config = dict(
    num_hidden_layers=14,
    hidden_size=320,
    n_experts=64,
    experts_per_token=4,
    d_expert=48,
    d_shared_expert=0,
    hidden_act='swiglu',
    moe_layers=[0, 1, 2, 3, 4, 5, 6, 7, 8, 9, 10, 11, 12, 13],
    router_score='softmax',
    normalize_top_k=True,
    routed_scale=1.0,
    balance_loss=0.00291,
    balance_bias=False,
    init_std_router=0.011,
    lr_router=0.0011,
    num_attention_heads=5,
    num_key_value_heads=1,
    head_dim=64,
    vocab_size=2048,
    norm='rmsnorm',
    norm_place='pre',
    norm_eps=1e-05,
    positions='rope',
    rope_theta=10000.0,
    rope_fraction=1.0,
    qk_norm=True,
    attn_scale=0.125,
    tie_word_embeddings=False,
    parallel_block=False,
    init='uniform',
    init_std_qkv=0.0325,
    init_std_o=0.0325,
    init_std_up=0.0325,
    init_std_down=0.0201,
    optimizer='soap_variant',
    learning_rate=0.00517,
    lr_mult_o=0.715,
    beta1=0.95,
    beta2=0.99,
    lr_head=0.00728,
    warmup_steps=50,
    schedule='wsd',
    decay_fraction=0.726,
    decay_shape='linear',
    final_lr_fraction=0.0,
    batch_tokens=65536,
    max_seq_len=1024,
    doc_mask=True,
    train_tokens=339900000,
    max_steps=5187,
    dataset='wikipedia_en',
)
Below are experts of layer 3 (counted from 0) of a mixture-of-experts language model. Rows are named router (the router's row for the expert), gate (a neuron's input weights, with its number), up (a neuron's input weights, with its number), down (a neuron's output weights, with its number) and show model dimensions 0-63. Each number is 500 + 50 x the weight over its row's rms, rounded and kept within 0 to 999. Numbers have three digits each.
After each expert's rows: "mostly gets" lists some tokens that are sent to it at least half of the time. This comes from a sample of Wikipedia text that the model never trained on.

# expert 34
router:431530523486561561440485450421557545629491481455455403469434499474390530483575533459473444468561423457459551519489426466457511438481427425440470590482460563550555541503458544466500458545560488
gate0:527497487559399503518425537446441478477521510529472481494421465417449490543470504423589508506462506494569430408431529524537496552554502492423475493557527453439430465546504424547540500489515505
up0:504447599507559570574531504528456378500490474541490398486441477398393433482558513565464471484442546424502564459505452440443538451479577533555504432471454459562546431520516477495495549533409575
down0:389464478488541494511448499563499484470575494470460538493456547505456478534491535585543464553417529492477467436440501470461501556515409577449529503480457467594519498471537485453555558506541560
gate1:577610401445601439469545433552471475481465545528500512393580526589405495488522468480611519519527578500444464534529484515492441575504529410417540494485425523473525454538430510425555398517534457
up1:465518517493476524465540548519543568356574463479545512618413517499537569532476496565517505519460553468482515509528531497603537510588536475495479523543480609472469489440529456517524590471475505
down1:444557520421532509528520543463474462486531580466432535523485504423456563543441622530483530483461543449493471454546482471467498593495484418458523580515553500417493442414525475506597466530416425
gate2:547526495453422503523440468504528520470548398508527498487478490543537511526459443489531526509585498607526593487600570501546502547535537456477442550461481492527493433546554479471512475609501429
up2:530544501432488422523432466489583501594529526477546501515474542449494559470490492520441499509455471454471461519517488445518398545524407483449628525473475476518488426462389400486504529504481432
down2:501390539437452518456582448566454455542478500552456507503510556540567569484545501583451493486516448562621467540559519469494563509444551525495519556576509539419495496489468490570491502518356510
gate3:548545449544516519499562475486468489517512505529557491568532463525523497525418442531548468490479565498499486553524572536480543532545519601509425505616557481513490422497458514530500533491437464
up3:507563455436430546465469483470466402483527501427575496522540561474568494476525518507500508421503471489495484543566476465587496531456509448461401476461498451501492410494505482442422453408529484
down3:589444484528479544532428435631465555429516537561478434566522537497514430448541504507476437379452495472507521536553571496561467479519544476466555521589558500502469425426512540529470569493443496
mostly gets: "ing", "ring", "ning", "ting", "ation", "king"

# expert 21
router:522516423501476501513436462493541489575569488460525506423423589539494588548498485530430462565467517472458574524517497548544465413522489491599432477490546527496451469495470510448465545519586540
gate0:497554449504489488484517436551405474522500542505536638453440384538415450547434512503471538471583464534496587486480434514467462445506455449531536539481567536549527507547489516531597472480522487
up0:539502526512468438566527487440542496499473461472506583549497488468534472590423414564514587469521556468436546528424469618574564511580540499500515494502538443490566505451458505596599573458408510
down0:560479438520556484525526538439554358517467505450491533540432426436545544558538490473511520516409524470444493486499526577550613554516546494605531485620532444540430488436591426412590468514446523
gate1:409549543585465363542503542539411444569434446438557474489427525523584477483526477523420541462490486475571495519480499389530483504429570513589439584570543528490510447545545478422503429606548547
up1:526549526614500467495504535569484559556432522551587500605511492525538507544463454515439432529486471590510475511483461382515522483552570496549516511550542465445542434613493530450476429622583470
down1:571482538500503577424524499469530468590475468496568580440478630577520500460452527414518534435479503488496475551501536559526412481459547612452543507550461553537493507496553419423545428558613500
gate2:487524472570487455460496521531456543489602477430424502574496491499453602466437467467478471382493626479539445608445473405574454569449563503513485421505522488502520456497548437502572442594465567
up2:517479595479490526554555543504536482577502508585493527502436471533454549600441428524411538609463406443531496536494561576611527449448462499498461508479550498432521537521558534440447438524501463
down2:445499610481441498469524414517445491448464487553561533491488456497544414436516470555601577504463478374412400556458463521576415501520620509477470509512377551488422471499465497504413549508544593
gate3:571502424617568479479498586448480519583466518370579551521500538433475552581497517574447407595383492525490602419573516450498456430509535560569600391488464476486453543550468538483457502531519532
up3:567518475541516641496547535488555526556479479462497459531512482445488523493512498577480468552428510457444510453467519478498524421511504569473540449424522480465510569496492525500490615569571506
down3:557452440507630457540473442528521461429507462440543462498494484506511431482485555502441443429455517571469539550521553501570485396475521466467438527584518495539401535475448426515443529502476494
mostly gets: " in", " as", " con", " on", " from", " In"

# expert 53
router:499563473501432589594427538486551545550528439410570475420558423484546529542533493545531519570439446501470483500518540467416403518569459440482550505514466567521467580426480564462553449547462524
gate0:509538438506456478541479459427538432471517611526514479462517565449524551592548505507453427536470491458501470509522490535433501507458461474443387510456519592537547502517490436571528516488550517
up0:518461522484468473518541404399553459480416641507527529426467527500532473574489474472493472555483526497522433453505496545473470519469520506457417471508535631556550458540492469522625503495550530
down0:481517521455470472481494551410475567497525488465468397490511468572560463465376429523419604442539430487544499589525470503587603455451608565581516520623468566480572570437459437497497537511527468
gate1:549589516514496371491535470496532530388488464534510506495555576575397569525504368532550505496458447489553474547472510518553395512485526449587483503561489417505532536557543542508505498460415522
up1:466506537569520434470517501403484595502518528543507441546563575465503629416458386514508497409518504504523583555427508459597363489424548504539485492556490385559484539479542559533583498480471477
down1:539454515582480429413521509461474485479550439438531490502391532526420525523416537389560584528552494502507580499444501535479476471517603471453554572465525611539448553405440481470536551541485454
gate2:569469432428531602446548434411487481554492509420413491602530500532483484485552480374523490619528555440470433518538508462541539442531480482488477561511523496466493416486512494513494516512409478
up2:456480451557510561500456509523462454507395472589614638429454446464531517513492556521514468552519541427535597497470475401486501429534650561560540480497480475413533548470528483503464520569493473
down2:539480508510474470370576503467506442461502454538510487557501473485529377432497471499529472566473512523488517514481512616474558496575420537513397484495493491523509501517506398522512555437485523
gate3:528550542546496520474570415552481447409493385463463608523507560623439490449365569456419518494528501424526421547522554559445525512462421531587521507492554495451525539507544537519555519471460514
up3:519532479496469561428471477435538500619500515472479535438484512456562538568607592467556476456492498511460480475641467554570465536563517500474555447470434458565458459527493492461443437537549478
down3:514484540508553485466487498557429457451548523525506450524551556522472443559562566577544451417459454532483506471421506427512455517466565511499425408561477436497518472554528428612481421540522412
mostly gets: " ", " F", " f", " b", " de", " fa"

# expert 57
router:433445515483491550540435542466545542503532423491493535521449590538386485577564522477437489471466457527454503582479486503561405513523468592468527483486561538495434535394546543477528528538498402
gate0:505529509528416568533500468457509430469477465443487561487555498537446486500442527527503619536582566568518475600436430473565526540453498523538389501454465488476478551575424438595545588474438485
up0:482525535397479498627614399466530596472540476489588506582547579418544516509477482471506555509503438496528444457511566418585474533437510567531329439531586591604491575523589445459452499482537409
down0:484543470473501449572593484472494555468430534474444509507538573506501420552449482503461494480450505446546478451471583507520510519489497525561415406472471623524573517509435479499516529501522574
gate1:560482545570408410391447496534567562444519469513392564563463577512500397486514457567528469528489520442469478461551538447511417508439559583486529490546545408462463483486513369559486467461520565
up1:505595538493506425512510544524502578582461568545662509513582471600468576505485496477426533478447516499445447419342484426456508572597506625428445412473441485480480403505469510500479554506478427
down1:458540603413409408506505532496464610454471594459466501471563584544478457524463465518516514457504484496519426569506574547530554492467557456450440462574444464529614451544484455622512560430483489
gate2:502506568434470570513511452487374509374450567600510494505526500530480530543481489505563493504546484549552502565553542502435575530444388475571450504514481512440487561463542472574577588529548445
up2:465524585575459582525460452550514538546586469510576520404455504501581510547533511465470440511443447455453474453446493500499425497516522527581511539445436490513570451505526477525508497409462608
down2:423484492383411513404448501415553466409487356469527554501494429578482506460539454528584464549519533567461457435588505477578528474487505569478438408405516474411556411538485552531454509486489524
gate3:522490567570407529531505478460499511505570587490409563441468527572530536555528457509521431515421478507534463481490561519476540545445512532542412507524523441533504422488598522580557489485414560
up3:605421485555550583551498553530513553513500467498493482444548455541591489496433447519461526551451467550455552547467433525483416457530471460483579543418476467489453454542560507540436507600516514
down3:435514574540409467399483502480506553507434511505432526459523465550549387493510442561526489460602568478543435433488479542482550546502503429386474430543537488588506547411417395484522512539517513
mostly gets: " for", " at", "ic", " by", " with", " from"

# expert 9
router:466421543449517535545443531439544555579476441437507441538466458514479438475539549461437450470453540445455565551435558539454484465529438466447546533457560546576507594455541540452441551546477484
gate0:425526518575504474576480518475450523500543608525525561428510458530549621500511482448584539581540507528583398575440489493582559519511442584496411451460492431492471448466448595494541409504461487
up0:495465470656503501516532518394483525521551466428531547442465426456432591454515574560469557586440511546427416564625494492545525510528486502516498549499481484486487518476592443525427478501440514
down0:470426532512526464440528532495458490496478534498445523605490319544537517525520548526535492521522557550449541492581450542510514520472592507514538512455555529415524391474482577460436469452557524
gate1:470619532684527511450547577568498452458576514493545467504450475489522461509519543563532518587519496511521535516478415445562472622523501505583428459492516371487459495531496476462515482513479499
up1:556420621576555446477508619532438456437507497490518563494473570483498480547512552527499402415491462479511549536583511472506539469470534499567557536452497481593483487506462437421510480437511500
down1:443611496499481515485506574560458533494539459443458443514484428527547551502514545588499483608509467490499504561494470586549456450472468501615509505515499534596513498460446467467516476483517410
gate2:568511437540496404505502496589467459479464449561443632484499530456478409549538538422518547482432525482561579539580516434492524497421490562509454536465555485434500539449533473481500472523424602
up2:528508433522437491535540555548547415623471445509480523518406437462446481488454459498553525485520389466512439495485573550412544454582434539542520441463562512466428534442441466546531535547414546
down2:458404457545474536535494434565483584452430448508486570490498423497580431573417533482450403455513421498468465484553499480557497502544424546557466463484503492518494483541526595377462528488503480
gate3:458542490537449568511601495432437445507425482529531409469521529494481540466464439469464492481594463506483518473595548540440513440529460434509500590497457523587368534554475434507594528432457477
up3:525492418433551442485505508467513575526412512476516500508568513554533533529499406397455424415488455510577522597560575507538595483518395539525462508502475485473574426506473442558471489538405501
down3:526526562518518414580473515516481509517528496470541490473494471518571451524546481493495495514506556501492550541472466500612607470486515596535496556564452390364492446455554530610525477462501559
mostly gets: "ified", "ized", "mar", "ved", "ult", "ted"

# expert 39
router:552510544542450595495555477460518449466545528539524551510444557483445487548482518503476458563487458419466476438439534587532486501478472557534564576478365497415553476599516533480499501443456519
gate0:460458499554473567524503484479451579452426498472524500422475524539464457560463537459446462443562494514534503520506450462587504519471386442555558449441419539557488591548509436470587566404445560
up0:551578437439471562504481454599466572523464518607551488486565564538498484524496515465531502497568442549495514471508506523461497544475423455586562484528456589546529444588520461457587504480541479
down0:469472495617585527486496601515517484488498471586551413462529560540489460483506450682456506444563521509564497482487553433473475525548406531459607546560481498489540435557526482481506502468551487
gate1:495536467584522474463455471469544546391489651450469460481532511454430528573490453478501553534565368469430545522457518553506552465468439491459481469482554498596586529431514538503402514429431483
up1:545562512568433507531451527520460511533555485548392516549579472486484502563650449423470540526559456484510543445439465511442609493466488521452438487489506540496563538508476541505489509427494544
down1:490530621538440585543521561528519519565515530474535478446480470501566493491579542568465476512532451549377432394529488505460482497468511500413480508508473522565414512477474434383545541504528574
gate2:578496518497420436479597497492502485440561527525492470470459436519470465455549455487494634489508419502471452426456504533425484547518440454459513571521600467445467501489526469526435395550575463
up2:571444537536435541507591507469574541480560572534467531373505585501494527459573508482539494535408440456497509474576489466601486573475601577469570537579501553561434515568515403514502543515463488
down2:504432471528467510556494455414637517500470486551433418436475684518503465458479500507542579535442442612573482490529506488509512508488537521487511419458518522556498492478461523622576526528432438
gate3:391510596600449590448517590492441442495487526551534480501461455471458489517455481508516532570516427540468443576564517573385578467481511502512525476556445510484521402448473585478507414420518538
up3:522538430526550496499599505437498458537532571617542458486550386484511515372477500532535565522486438487485478488546443493530570584450541493448509468456496533525585441571503465410488495526562529
down3:462616481451501463545492526434550390516427514509602543494491441514539496463448574521574479623489447565446515507515484489464468486484413514507546532533511603587473469600529523339508513509483571
mostly gets: " the", " of", " The", " that", " for", "The"